config.yaml
num_hidden_layers: 12
hidden_size: 256
n_experts: 128
experts_per_token: 3
d_expert: 96
d_shared_expert: 0
hidden_act: "swiglu"
moe_layers: [0, 2, 4, 6, 8, 10]
router_score: "softmax"
normalize_top_k: true
routed_scale: 1.5
balance_loss: 0.0131
balance_bias: false
router_noise: 0.3
router_logit_norm: 1.0
init_std_router: 0.0123
lr_router: 0.00182
vocab_size: 16384
norm: "rmsnorm"
norm_eps: 1e-05
tie_word_embeddings: true
optimizer: "soap_variant"
learning_rate: 0.00463
beta1: 0.95
beta2: 0.95
max_grad_norm: 1.0
batch_tokens: 65536
max_seq_len: 1024
train_tokens: 312900000
max_steps: 4775
dataset: "wikipedia_en"
Below are experts of layer 4 (counted from 0) of a mixture-of-experts language model. Rows are named router (the router's row for the expert), gate (a neuron's input weights, with its number), up (a neuron's input weights, with its number), down (a neuron's output weights, with its number) and show model dimensions 0-255. Each number is 128 + 32 x the weight over its row's rms, rounded and kept within 0 to 255. Numbers have three digits each.
After each expert's rows: a language model's description of what the expert responds to; "comes after" lists some tokens at least twice as common just before its tokens as in all text. This comes from a sample of Wikipedia text that the model never trained on. Tokens count by the router's weight.

# expert 21
router:088195154173151160170116145126183097162158156093089113170124131126130103146082107074137091150118178091087112102103080151099125136115179131107100165116111133075108181149126096152163098128102130136067168192134101091156166133147150155145160096071122160121170139149165143125148145121165131152080185126107153165095105135159094120083135108175140149085152129147158100096114093194065152142072130151072152176149119170152114100116094097112162166127106100115130171136149124175123150144122170077107095099108171129108150157091094103140108122140140105091124096074137159176132181106153080086166150148092164145150095173094079157091092173192172143090092182175140159170160073078168171161112168120163173113157145062116077106140166159152225136105151140089094134131107108158146106090166148
gate8:165133172082097108142109093170101150112105137133130134137140134093085126130118159150086138130150163132189163089188205150149140138144139098091089159111163173093128063183097139131145114119130059093187118138151165151100162153178106175176130129157078094126098094131131157174109175149137126057129109095164151108133103115119062117088192173126119034146137151123151177113105121083167105149155150104121157146083186134134184142180115144155119157163164151135139154188162145102141064118114116126102141063158152126124140134112088147151187117134101102151092113157147130168117123123099123113149192047154121124184178120101181034181176099089132152132163086131130142164097159128115131094127172168131136145139100074120185126108110101131102131188180070136070124181148114135142124154078146
up8:135130158157133103092139127134146147112134115116136113073108081124071119120151141138078132135129167159125193133133117146211075117106119109163115085127124122128107133188194105100125048123140212166122151159127148145142081125143159130192172145089130146208104163106164084145125137097158137136160184097159170118149117151145101154139170136093105140123141125140128064176091133114132069201056067153129151067174152208161146145182090133098151146140123149154106140119096170138125107083164165152166100174151178119148092086127152137152125084104143136159152107082121169081160100106181068112114102123124175120098073103160094114100127118143149070136176108086144152111127116111121110135072113144099141160112122141148025093164090176114101118108185153171143154113192101085089147079154112
down8:124172145092078060133104085091121105143078177120080140111142087122165134103098196136125135074149085125168107116120119088136123033154151151129162177080196057131126132125126115174140200137100084127109127080153129120126122175151166133172141171145164184173124135150134169125099171150157115087105163116067132095132129112084102153091091153164121134113151190122133112049114107127103108139084147081146110168126137144121097172121113080111074113118123114130062116159134148178132139099095050114135118141106107111137100201128124180137161142070113161106161063158080158068130161098076074135143127119081140135129116128041135130198117058097102161107096099098096096111142111109099175150172124103148123107148135141133171109141087129125108168091112119081120145132080180083139106171111095
gate9:143183114132119130128112114111092085093078134191153125113115086098098054107099086159110131123129068123101123152088128120161113124171129108110139081169180070069153120188117181130114189144120143057180084143090110152100128076148088120080101146162143091113076183157097109144128143088119126128072096126087119184157152104112073112145115129169158181152110094104129194130150099143167078169131089124125143157142118090053118153103148168067174105114126148135150120106168103164120086098160125154170134139136140107127131191108202176114148136121139124166159077123091195128083119046192156103121058128134105109124097125120156097186149144083095090118100093139149169148060119140132089116097114159149115167161132095170181131152124077110106124124163090076135185088090100148116142103123126
up9:098120112152108180153064128158087157139147172140156102105120141088129099137126116121130156136139130142162129123114051083137190183138089098117122108157160054179121081184208091110131135113092188135125113167190170138077141118157145112162157079082137145155130144142143192121200101146157078140075122090092143118105091122093099148152142110130103106173084145190096158144116113150121079052154081125105160117144121186146111119139149091152113183171164122129151164087179136138216170042100137155128136101106113078155112141146143080153121120146069063111160145137150138151091121121118104173115136108070186130149104084147070094132164117154149116174109134085158126146081140178145144125078116147096153119108169116132100153060090164086112143149158141158101153148142097150134190166155166
down9:129127141161100194065111155142044132100178112128119156135117140069130067196120097130105122100186124145109089134079079082182133095151115138103091150081128179165066167076114101128128124132144120124102085147094124075099153105111111145104120143070096099125160155141084127133194078121093143149145160061138109113138145096240075126158141178150124089159122195115063175117073064126163124110138096141086105122213110127123152075131174158137113139097049156134072059071123081131172111099126183138154150132155125075131169106082124110150126148117117113090166161161138176157154129110124155119127125131105070143141113132075111097114131071159106128099153124095126200142138133133105134120044144137143122160124131111091095125127117095116135143158172130134113124151116101105107118139189129
Description: Spaces, coordinates, band instruments. Hidden characters after slashes in coordinate pairs, spaces between month and day in dates, and instrument names in band member credits like guitar, drums, bass.
comes after: " in", " /", " In", " from", "In", " on"

# expert 57
router:129146103140106106172114109162130122063168112129176127080102101104139119118103137099128115140158123160133079121163178105092174161117103112104174128155208126079097117137125175171192103167179147111084153184172079070136140115072127104104138117115147158123152150107132123078113134077132130076086159102117079158163133092094123102145124167101141142131156089135074171150087171063139097128104089129151123182108084102110112082126164106126108121119160153140160129093135171106083130105134079167193142093104147151168130164086145132097062108112151188131107123111165098075192108171085113187062077057152094165140134172091092119117086131148170057146150148090085149175120117096170138130081175124105107114160105127167088104186114134116101107071122150152104123111067178110134196160165152
gate0:146089082102169160121176113105129158150141134133113183228133160149143119120094123103109068143129143131172179122119109079137136121114113130129102090131129149109174149107142133162149225152167089168119130103147114119122116157097163116107043130080111145103097102144185128151109145143069137123132127065135075171157135087153040127066129111122180194127143129108130158098109100146103102171070140035110097138130181162068097133089154149108113136112144139152128125206110116195102163100105145140108128121104063116175119158137105109166149128192149128132146141127174097086185150125125123141161088174174131189169126133058129135174081120107136151118111122134167103182072096118178133113153101147088109157172148173110132111111152145140128164172124144158067128142111167161082176087140065
up0:165147139150069117174089165107162109129139126101107105134188120121142129125167066130150171139076138101154100206106103178151123082134165159185127169148171159193101105146087068099096058093102152114187138143108154130122145112119131137068176055180164083147143151110111082169098102127150081137108158147093145092129093175114156114165128123131074091171125102165121096134135153109107121122166122154133186172118096085135174137160081102133141159101073072154093154101131100095144132116122115114080115155136195090090142154135159118100129128109141091127096112153091127210095139136111131196140160075094133100116127092156132158123116137132128088147155186096106121092175176144099128131135100119247164111097151109111052198103117121131134085110116101052166159114146101091148142148126168
down0:083147157151180076126126154148108157103206099154128071187114148196153141032097131147152119116063179116130182168158190159129081158131154106139116101129148114131163097093137123174095088079128099168130098130086108171139103150087144058112139159120115055167095103104126148099057124099127108117119162091114169156154143134096123112102155115111163143126135115134128119120129110080140151101104111136117117031097085121109146143051155085028061123118184160133100147082159145131100107112085135108103080107057123138144117153139117142081084123145082153111114126131110142101156128103150178128164164202153153167110150143089172126101120139061107120150149088114166136104150042141149120153159116122118168097194072169148148097142089116146144143136146140186091116133104152116109102121112170
gate1:108123159125169147112123148122159164140097117173137102132143106142171146134106118162121083069147110147127145093138144145109074106106157176097103135121125090077119138126087109160164104112165147100108146116089079070129117169132142030190148173148114157163104187139136132130118147157131118144170158125087126150132119145147165131073141146114148174126161117141100114139155148103104120034173065181125090150142112050160161101159120111197160137178135140168145083079160131118176128087095154155175157083122155158166123188145097083069131154115137109103137115201189105114097127094118098056129198168177119067139111163124087102148094055185131076186153094117073097093064102098126113072156103151137150138097123131176166102071108176124076090135092122159120141118111145158115151135154138
up1:131106128144086157107115110210153082138107138024162176102140131144142121108060137172098099114147092137118107147101180105100189118173113115124124147162134164160102095065106147086102104154061103148111151117160193128181148053124073119147137112119131120112119103093075185135151133134070121120097099119133118089070115136115135152090117178125061093161106151137122123140081072158155141167141113080155146098086113115150125117089155154076090059106084109152096127113152163125055141152132139147110092121084137120101128068104133178172180145129122129132085123105121156134137079105099127204176125072078112165119159099129187129125147205099127124088134117140157113190170151144172135146125110131108080154094107181102105125120168109195182140120188083096106166122172127117177135085102136
down1:126116149170118104083075122121075131116184100117120168070141094129131072078145140101149151165105117169152140133123125145127147140117114144115147118089114104179114113129142092095104144149088124103213094095111068158142121138097074197129084178161080122098111050111040059072148145155142089171166093119171113095093023122170138165157149158129182139106154174098093170107173161160124109138173098104128133148167151094188099076173161155110142112142151140187141132108083142148133089113153123147121095141166077131137115117121097147131110162142156126112100129159124090150131152159097098067097183148122095130105190141175095107193171184101167148162165032096127119106129110165124090128153091126137100113151105098110125139143126101068096122127095123104187135164065158161132097135124103
Description: Century digits of years. First two digits of a four-digit year, such as 19 in 1930s, 18 in 1827 and 20 in 2006, in running text and tables.
comes after: " ", " (", "–", "===", " =\n\n", "/"

# expert 38
router:116165151164149149088105152143115113129179178160146194128171101108175093152128104193123115128178132091061109119099110158171133137130156157137133136118142172123080097167116069150058090106178101081062135143133146129143095174123126091132127140151093162187183143152148101109085075159134129122157172094155129111086100077101129098139124121042147120111149172112084178147165126130120121124090113187120125160169112141075099116127175086163148139120168109135072192147119127145062085112109178158130111077157145097090131140089095157140100148155102118079183107069109082082170106162159113166116128146154074200127141122085090157150111147167066210141106088087121134142111090161070104096116142130136133056151096105115164073089133067127118154155096173115120144125113122158098081143124105
gate0:091148092066129197164116123174142135152187134063161089111122185109152151157118159109079104119121171162092151063152177130096110161149141113063190138132143164170129178165158229200139181100060141131103148162134078149149114150128154144175133170109138071141147134189138137089178147102163134081138143129109103146223135113157164110120090149146081143144138190126108133148105119113108125101135097136107124120108070186148139128129169146131128105161163099095111159164091153124132143093159149178102172104177093126181132141101140129144115178114137144143150113129200155081143144135147172109125088128147147134144112100167106103188149139125153092035122126145159167149098097097139121149155125152106093183146143102113169092163086095087094109103155074151099110136125083177197171124112086
up0:070129089130103138149097081135145125136159172093149153117130159117143121153149141134117094128117122166093123112146139128103089175101170143126172135149164174127130062117087141168125129163130106103098131104127133156168159160142121158154093137139088174120076123091120136130162112081077136160137146127197225107126158152116181092133158120104145139151119151080125190175118117123104089206079106141192120136048128144141098154144147096090114159173130106171090159098147139143056141111131122175181173100086199105149123084136071150183069109106149153131207089102152130092130104165105137197077128084123114102075190038137142152126174120127159114097138064139105135085110120137120139099158060123136151158120121116109124079123097126141174140121106052152118126032106105107151196119134146
down0:132197148144128131138104119105093109112102092123065162122135175138172116148144118151147112111149158107123142139129178116132150108070139110142164119102134159087141130088132058130121141113191121096157095104202140119115110078092115140062107118177168168096091101078056112162134097161129161147095160151145191117112101161213107136166158084082108124175097126111104147157111099146127142148093127107199147118166135104164133152091118075127093143095058168096092117044153121104119129073163100096118229137170137101115118129139104154071151108117137119099080159190141186115173164141154111174143159134147109142069159057139122156087117104116066124159159127091059080085114183124120157123169138088169134162109137113113108116096123122171131165138100156153098122131079070138181061110119142
gate1:088104090147144150116128124130170175137141088128171110122141112076156216164118120081176245134153164115139093161139111103152187089146097115141101132141125110173162085158093080135100114119068156155167102109119097104107051112126132098091128113190142146098126153080069175110129129091145054067171110156090134134138131115093142128193165113084078132143114093108212139148121096090153080068108109105173131136170113102100127164183132130105122182075124154094133147123168134187149089087137124114123174124068099112117111137156147172107121131113128158117106136112078168069130159096179158153087126051153156151145161117114148166141107131084116106143167124082139148121110134108121096162081135141107085157100060150197079152120124159151166127160148108102078124170083090157124139132097163
up1:119154114131119142088156172134122037142167155126091126111142110162147130134114147146064081073102080157155170088134138136139130093087138128094128119167138114154064192147129168095165096114188123136128144190121167100150184156147152150125131092089080080075091110145161089146132135156146253141112105152065142087124131077136116114132167084185184162096139172186078166123170137143101141165134136141054164087150175118147139080096107062156109114123068116141116095137102137082139159151078189169126066153165130149131139153124091062133100130104097095150136152110124137160135112126102129109180122172097161068100105187144081095154160109160191144157116146150174102123141157176108128153131086118144189142170116102120171127096162141104134108142142170134154149095124172083124098154107146
down1:161081134136174140150132112158083124165121176133136061127110145167095117190108148194110241148120092139215161097105112112154121159105122143147116136139158101214128139135140079136126130170150103150140197144061121114139146059149108145083159126146126235107162160139129183113154127130073098137144158185101166158126166168105115129131085071099141162120110140160122109117184067094140158112145156184131120143124142131153126146166146094128146120112112144076116076148074162117154120063084147142115125082150117096127086177182133138153135154177185159148109071083142149105138132081127175108131148131122114191096100117098109147170105123125072090149104134150134105135134146152141153123093108119136096079131138155149160116099115167081158110122120201105164172101160114092124187222137106
Description: Headings and opening quotes. Wikipedia heading markers ==, ===, = at line starts, opening quote marks before titles, and sentence-initial In after paragraph breaks.
comes after: ".\n\n", "\n\n", " |\n\n", " |\n", ")\n\n", "."

# expert 9
router:125151145114135185150163140113166109146188135117109139208143116129150173120051092114148105123082157078079128139081096144108078116139169123119046149122105146119090163132103110156153144163098092125091175149102101106095107095196172131134095118078121110118157119133158118133182160177175117172092173145040178121123122133105151124094128090144155127112143112152114085127169076136049163112070161165057184141127098135182116086107123150111177155140140071108089165164107121109123110132102109110112120111109128126097146160068079070115081113121149095081098086075091169125136116099149078139102139150101131147152179148138095148078137136164182135063108156149175155126149103114171179087129175130147146129141150078135051086145171135112182111129141137122098086157147155101069076114171089
gate0:121159074130128205228116103071102155120101101122172150080148124111141095150115143117105130116106149157109109211152189144147155179134154088124076100165120102150064195108068152129088138131159151110154146097156133149076144101076092134137153080136124151134126127160121146123136120109137178140077102131129111120162145116115091142179149181115152097110102119105151161139137184129135131088139136114159106099149174132127139149136132141072193090195089091137077106060160114099089177131143140155117145067159136085205117062155117126168112166121138134119100120111076161084160087128103183140133133102117083148114173117166164130128154118140076153089112073125153082117096164172192167157107151166112139180135115148076164181087096091188096093146128141133158150160149113065164166178141182
up0:118133141122182079150130090117186089093078104077133073117134096177169104129112140151111135109061135077157134070107146116142116110096081099098159104147216155139082113093142114129077155119121102136103129123128166134123146155143127128164176105106158111166069137085151137163200215135148114159135168104174150209107140110106065153092099115117127126181141141151131060143106095122116115114140198174141125135078169215108125113110117097098103064125157061118103191119137088108118087168143105105126151181165191143138153114123154099099141100093138151160145147111159148124118090082193070133150153079135118153118145133117158162110094123135108164189143099140178118115075152114169156086163083063090177181140115177098117110140134103157140121067069135115096131092145139154109105137095159
down0:124189164156072099108119179136132152100157141125114149117126118095175129079129083131114121125099198161165128151151143145128116137138134156142152071135182108110143056152142166146135109074179161151116141101131110088154129088139122155123125182148164149144130161205123141158188105152106131137140127131138090137144146150097141121105140026050119037180120117092067172174130132116141126093094142140149123131125161156124141106151184113111141125073162097134105131143152161114164131106103172100141140089079037092080090107159114172097161136163073143109118169115196184113132101101101170161140174098108130143159114157128120124109199149087068108101085202113129138124185147107148051138177135114087126162103151099170145137160119166165119115190127214149078167139158084151096153139131115
gate1:150083157175175099159180142175124101126129135133139161124141084137107116157157100114096123092099144132105100089128207054120110119129148129098114102111117115152109109115136095075096108089118080159163137092165168084154087151185087070160072168140108137112148122195118176045138107133134121121127128114116175065164159151156107096097083139119190124129127157057190132137140178145073107080141114082198153069098114087151097140171096146129134133105106114102083071124098100105203063103138154126125148134178098131128080107120159154174125150133125129149155139092118081147141185181176126133143136159155154115136141112128137122103171107110122141144096159121108097110158113128135185135154104140101109152169112137122159211136148120097067119123081161088160008121143166091056169101146132
up1:131083126159135104151119151089142131162151108105141107120110096145165134151123164082138124098111097154167079105085178108083121165146100119144062155148116134157137150085142159135120142098150096124114125069185122174137098131113125144157120152142140192078133103095100145119161118158092096191096073166165122135123089138118100156086087142054225051187152084106103125100121115089143131077173121150142101106147088128121116078166075129140108135139111125141177101119064120179143078123089146184086158067118167106103148095072128198161125166157123161118157151134116133126100144137156145122129147140139087069083099100121190128132148193122168160130109147126151085120082153076192183155147092146086156104125159150051127145104156023174127136099154121110141145137141128197098198128090107
down1:099132091112145188159092059128165133141151159174160101121113147081101147163123118131135115109097100130118079123123066152156093144203102127142128117185041170108130125079119181099095147132208196111071110159121174086127088118099121143133111088126139210128113081129115159186126105176116087147090087141096177126097127136071185106145103153111136129124091065099083147125109165144133102095114126141104151090115124176122140104132133127129170077130141078100076178191060109110053152122173124094138141131108143099158101097118156176116135093167080203095109126163104076102094116116143068121054177136082138104162132120078147146157123162114071142110116134142118120098075127135205161141148174082113081081131135151142106135171133084124122120133091170117155120092081115160134112110131111
Description: Word-initial letter fragments. Short lowercase first pieces of split common nouns after "the" or "a", such as w in wines, ch in chassis, sc in scabies.
comes after: " the", " of", ",", " a", ":", " and"

# expert 14
router:102128133189098128097153117124144153028105157149101167151139104123157046150107120112145205136099134132173125098130167127171137082106162128131130070116103153129139176115156144176162110082137118128103107102136103150116154094149180200086172168170157107127107159110162160161162089129120150092133109098165119155117109120198134133145148155121159079155081101129081140130162143140134076121103112144180065055151097105098153138135115116105145114139122180086126140108117093120127065115120149108122092157134102178166103084099162129137111103115143131130111170168127128142094125071152150145116180040124154093098127134098163130185163152130127169130086060124169147097116154255110078090185128168115100207135195114124122116150103073137084157147136168164121088119134111110098145116103185
gate0:157124116121158118126136064063159129137106206121153145121177157120141099121095134114063165176107128098123094137163120109141136087095133141066130074051117156199181152078142148134169123131103025131122109140128173147076146089077117117103118147136120082126122167079113115133173132135144097137169088142102122061174098156178136097167066086109164083109157123112153154159141116118107104163097088178110193145100111101102134133173107106169090136071140144089122138149129177185134043107141143176125161150138111154116101100110153053128058097161147103135133100119110133153147111145168149149113090096063110121096136180128169141124099065147155201163071099161152088062158159144120137153126107077163136098111187135157165095088150108132129169104168137099158110097146116106121137087121117
up0:141122105139168158120148085078163159170088194097135170119191154116129073136087154121090136170103136125107102104187116106157121123126128148052143070062112152183186168079100118142146123152119025132119079109115181132119110092071128131118129152137110076141111150055091137113173104100133107138172100122106115082209112144188139138132090107102205064113180156129114132180148093114118109180120089170161169134086107101098172136162120111162105159071098162113100123131144197167095063104152134178100139138141119164131086082106149077120098118146111107130124123167144136161137099163128139141092128084116124123118153145130184145104111051154143170178044105167155066049163156131133121134116102106181132121107149128143128109075140095160106149123172127116127123103139095130133154086122141
down0:139162136104135095100126175173146135112126091132112135190069123156183120130123191131141116090156086143065136161120090095174158127155144092137155111139134104136135118129144155140108081178158150116120128087152160071151074097093133152101094118059192128074110114108116104116097159166208137098048176175150110150059110147112119114122152095129103172164127077168117188088150142172114144139154136089115082100095184114163117133097113120114121111125127104069132134082135106068170170132104186132111119117181172084079178204111159110137174115110107145124150162132087094129128096150112137170104115075125154147122078111095131109155161178255118079138140167035087102125110084115127148162092111165112091088158131131095137108099106102145118136108125123115162105140085107149118112139113139
gate1:153144127123162100096096052170137143105146142102076137118082134126055125126141112114129112130128126124147101124083165152092095095162134119172143165118124116089131147144136114103086118135224140120091140057129095093142144129136112105140183113201182104174157085145081139125171100094099152146091161151132119123085194123145107169106150190190158152136099163096128149106082141113109152092122121056133027151177114143151168090081120111068118133138103140125122142095200143156046162081140134184089060054122183091143192096149099078084130079117190166112095146177181113151109139176162086102158141122134142122119179096087123139156120140154139067157086087147138153098151144145084139124108158181140163086131127141083115113142160107115093158151126150120151138109121106119072124142098110
up1:163150108125166093097094076180142174104154115099119151124093124142024113139130092137119117097135129149146076119098173133091088114152141090160136160140139134100171147131137134099058129106197142124095122045135077097157144163127127116148161075173167103155118076132090133110170113115118177153093157120134115113096153142150129147085128165160148139123104153063165157083082153111102128104118148083111011117177115131119210103104079094093095133155073104148142165095170158151076158074145132161100119072107174102145218089137127107121146108105189160128087179178177097155106148199149081111134131118135161129140173093075147145130124151146134060140103111117156148130146121150102140124095142156130161088148162159099083099162162122118088130148128195143168153112115113137061130133072111
down1:107086068126084160183138124062103142185143153186100114075168178110119125171125091172118152150138148199143087108174144155129136210137129148120113147141119142142152137102113183084106152149140177139141134106147130135156098103100165143118128165056121209095110167065140169122145125094119165126130146105083115189093132062119110196139100054106172146157135084196169094137130076199146124142147110185163168175100102170140057133178113105158148107142176102140133091119117092142127134155109097160145134161123128150186084145157121131173128142132100136145156128083158175135119111081107147140107169142184118127114121092195094104166131113146097142063144087115126095133094149124088125114120144093146089163126104143148146127157128133103141160126132125058133085244142122189175105126127154
Description: Determiners after prepositions. The and possessives like his, their, its right after prepositions or verbs, as in played his last match, of the series.
comes after: " of", " in", " to", " for", " on", " at"

# expert 31
router:110063129161216130135107167184142149146138149093119156142131117112079135151139125115123098077131129164145131138129159121177119033110156123137155143146173139130119066135107176183111094141149139135124192135126142130134139117161150140085098152152068058103114153121081159117074172115068163187142137112152156069096067054128141136107142141149163154093196133076176137144120124097146043112072122173131097071154077154098114127173087118169092082119096082132116168151110151083153131202136154120131172106135077163094131090167115129099105145123180131116113172139162144119077148080146157134120075047113154116133159116134115130103168174114197162141170098136132138128131128074096144178078105182082161125138167133111154120127166055116117115142078160104091142117134173121123134092153109
gate0:124087080132113172175125155153134164148131119098110102169138088101127183105106208100139093122164110172116171155159099097072093090146118118167160105107079096108130150154124144098128164130164067159101077116141136063125173083130093164123148189137139099099135118097132154135098076096149109137106117115140132108122162130143081133075112170132120147160092100111156123101169127040168158148100145123103038121136118071152135123133153166071075121187050128087121138170130128118156150138142152153105103136107104084096125124100131098124047081115106185060177118142128092089052132205109036116110101116181133098125120144092075140130131203073100089100085097106161115086137137127120134068138178139120154101088118171159179182129086155141136121171107110135139113097106110149140132100100146
up0:136137095132108158111174127117095117164161174175098100146164105127101147141056131088104098157147081179164201121162173140124109059176129131201160131127112178145111174128144135107110173091124089159071142168109110125125115068165124128109146118130106117141140096070139155081032104078126059148117098116157132135139138140179099193066140174135129130140118164097160112176147142130183097168123084158138062138124102145131148159076158192077111153105140151109124114097096170150131137103172126099133058075118082096089150103141146158132101136092173138083178150106099101122060176157157093188087108137156136085126102174131085165138110189131076117093078091116155110122122119110123078140069145164112131091071120134114116091163071154142158145116140150172142097089184114148138142084130107
down0:099117071163102110182125136143174143057140151206106142141083200135082150118091170140087159127116170110161153145153104094089140139184136095145122126127137161147138093122109119164105167149144162141098136150106093133069107115110160179109148189156100121111140136074142102129135131119194204150110098137164114170159148122159085190154133158156110100150165197148095130101081120133143149126072098200177063128169150135120166109163097124069124146144115105087202117118090105135128152129097157185141103153079155124101106134124083126139136113042068159105133124121086120154146139044135134133084140086088149145124163157159120130117101140148161141110092144126169159112181184197100118116148146108061105127131207150141095122150167147156130162160121149204182129152102132111191110095180119
gate1:084119116174092142178161124076185094119143159152128138133144184144145077129171127162146101175091151142160120139160122144159126098094170159128108110097147086149161204109083139191153125088142149106153126135147160144084118103138100131130160120162077189073100099116143116141125103111115077125128154078103116124138134101101181138158121151082093147121123161095078135124206139143157156128086142133158138134131110168124179090233171134104059083089127132080104065152118061139088095102187117158159145142071140131174089106093107125094058188145117140111142101094193095145109152086096121077156157204156148152084142180097135119148153113123132216111112163130154104156165151140112128087181117155172179120112152105087140116163080140119089154118162162122166083094140123089116183096128093
up1:116143163116106137211073146087097127141094166130171114078121118119103131140171124121136152123128142167067204076066095140067106144122103138083203159162085041150096154157152203146115117051158146126186102106148121089087093127168140085178124165112124115144134144176131133075093094111088108148113154104124129105173124139090168111134109159070123139125128099115124090107124100146115063050159159065164127124164108093147084123118123116155140114102118131063136160102091131083143157115105096104155128104122117128121099163163168162065123188141118135161089128167177135077067123137080142103077105102128165091161108160108035145121127103088139097046134116053131168161132140098146115130180104157110134118180165112134096134123112147075166148158132152148095084132120124118156095132152141
down1:115172150128124101130166092126139092175118138101105142044063185129156136129144151130068099134108143124136146148099116053102171087168093099076139096110167192165188133115100146132110111141073143157120130182153201164129131170146151080128143077185193140126109132133128157155126134090129095103120120100070125178106108163152133150178085099145093124140122095145103136081089177111167107104156191147113137099145198201154144179075144120093135119113079099088098122121108125126134064100186081145144171165176142097120204149134117114099172152095111102136100175071130198152107150143170154078112161150135145099128140153144222106114135176132174102157077155174118099174101117083152112141146141098104152105119131113121189111119101100216145103123096152127142129127139119113152167112093098
Description: Paragraph breaks, clause openers. Paragraph-ending breaks before headings or new paragraphs, and clause-opening words like all, after, when, In, However.
comes after: ".", ".\n\n", " and", ").", " for", " but"

# expert 62
router:121184141148148129167099145115156104176171150112098145158089101145126113144076091072177093133082158078068111125099075172095138139144152113112086169134123124074085157130100057135172120114106126157075160177104117087125127110129132151137119117054134170155155117114148133110147117089170135137072177122102167164111148122159130098066169104146156135101126114164141131125108084204071174096096164173075154168150102179165101090114082071134159147120136135141097167140158169160107163127139172118124127129088153117122167146084081088135115098148142074097136090066118116200158163100156107126158159146094144173138118147084077184100107139199190142093067151142137128140167082076195164105099165103164138106124110105110094084108163141111228117122153138098101106149119125144140107091182138
gate8:177160129145154150086150148122140129152154147104140131047105086149148148097181124063155179157151093124115108027136167101023115176119149136153127104143122132147105142170159156112089138095162163124095157162174120131125104114114102086158150111118067127105110161171161093129146140102137104105210146076172120122139089105083082096052189145097094161113079106075141154099202102135137104152105085185103167076103103131172130166118136117144124112074141104171148154155125172077088159150143122160115121170088140127138129161135136121123152151122103141122113107110117139066115145114125079182097112159075145110116129072152163121158116123075130068144148126132099089150107122131148132136112096167084147067070164154123150090093131076157156168131117097240154141161157153108107091110079167
up8:139192104159148118118140097073133197115107128125144124107100129172112133143128176109144132182134083115149127020108180129094153152087167146065112097120152092115096118153110155128138123128158158155109085099143183106181171061107108064151125158079104125125140123202179126118161144127140164080128101117160082105112104144111165136085170124112174166091115106109121191093165100115119159138112088143112139124104206175099126097149041091164116118111137137131155166078119086082089101169123120136110166160093168093146154192192088070113124139123132102109144176104160161115096160088112129154133070164138124120152099141129123136190120092087114098127169084112104072101102132137190134101130055109107133088097170111129125072148102071115135174103138123153149169132128131132122109119118243
down8:106146108177092064172133139082138189156117105093082119158096147206106075128131145155139167133076105154115122120183140107147106088103129139149147158111132127164107182136167131160119116145115141157178164185181099145113141129071112132089121149126088114118136109075136131149150129112079165113208105061118130156118123094055153148126116129152113080092076092199137050150149165128150179146116136088098153142156141106150153136179133084130122130169138054110129113016073093112157138121166060145107124099117111107106163080117164121122146173097074124078143125140121134151138100188123070090096080171154147139177138091137156185115152107144148129126169142138108085155141126137078135143167147171075156145159123165069089186107118135108149103106077160124114146116167125039159107098112142
gate9:122060082185049131169190112142111124122104164169102136097102098148075139118138110085125125108105052109123156113135141067128114175155135148109146164108149115148107089118111104043147141065152099142163166151170125139174107164154128123126175126153120170145081130084199112082027154112134121116128126138091085108139125134105104105124191135130107073126136125113112147171083082113148113110095161121129133126119135119145167157137129101112119102101186228117113143087134100042089174131163140182114059216101165163094094141167184151114139128081179159140120109143112106103099152197134179102160108094156118134108127136095130114111163119106097113107090136104088127090109102084144152143148145144128151071117102109145179154123115079132068168130103116103110111058148124083096078135086081
up9:067102200139169111127138167163113170143116143196134132123134209161120133116079116121112103177097161142162169132177109161152172130134095152138106111082178166106095149116148153102124089174129138159135136145102118162119113071217189145214084126095058115113175179104120083069148148108132109099122113138123129141113070132132061112088167170110154095086127152064188154129136201081109190132171149088147092120120184161124100152155139100113142161102127083110126199077116095091118119104149179128169141142184129163119124075123112081142136143094100080121144126142154123161132134123156136118099143129108122083111070077102117129139143171113178150171141122145150185133148088132130176144148071095109108106119077106081167146119121125143132067172133171081100131181150175080128136107093141
down9:120056139128150186163134183124145119130102118116118137206157117067095104102116085144136136135134136118151166147135116100160144089155139095142129140080127038122083184136148091140156113082160121117156182098155118156102176113200158185140097134110126117213117129136094116157123189114186182112178109111221115146096090163078123141140147157160166071073148129148120132154115119117130110117171167145157144158188068096071157098089106177151098135177201114142109175105145117146154118154144150139103064125171204108125094156171143127083141109124155140104174111145117114144088077140203126144120087116121132097208132099138093110158108133156113155135138112146146080115104133138097100134106134143134158091132090152127102114070133103146175152132139155135234132085120113137089132162065163
Description: Years, numbers, the. Space before years after author names or date ranges (Nichols, 1930), number words like three, five, and medal words like bronze.
comes after: ",", " in", " of", " on", " October", " January"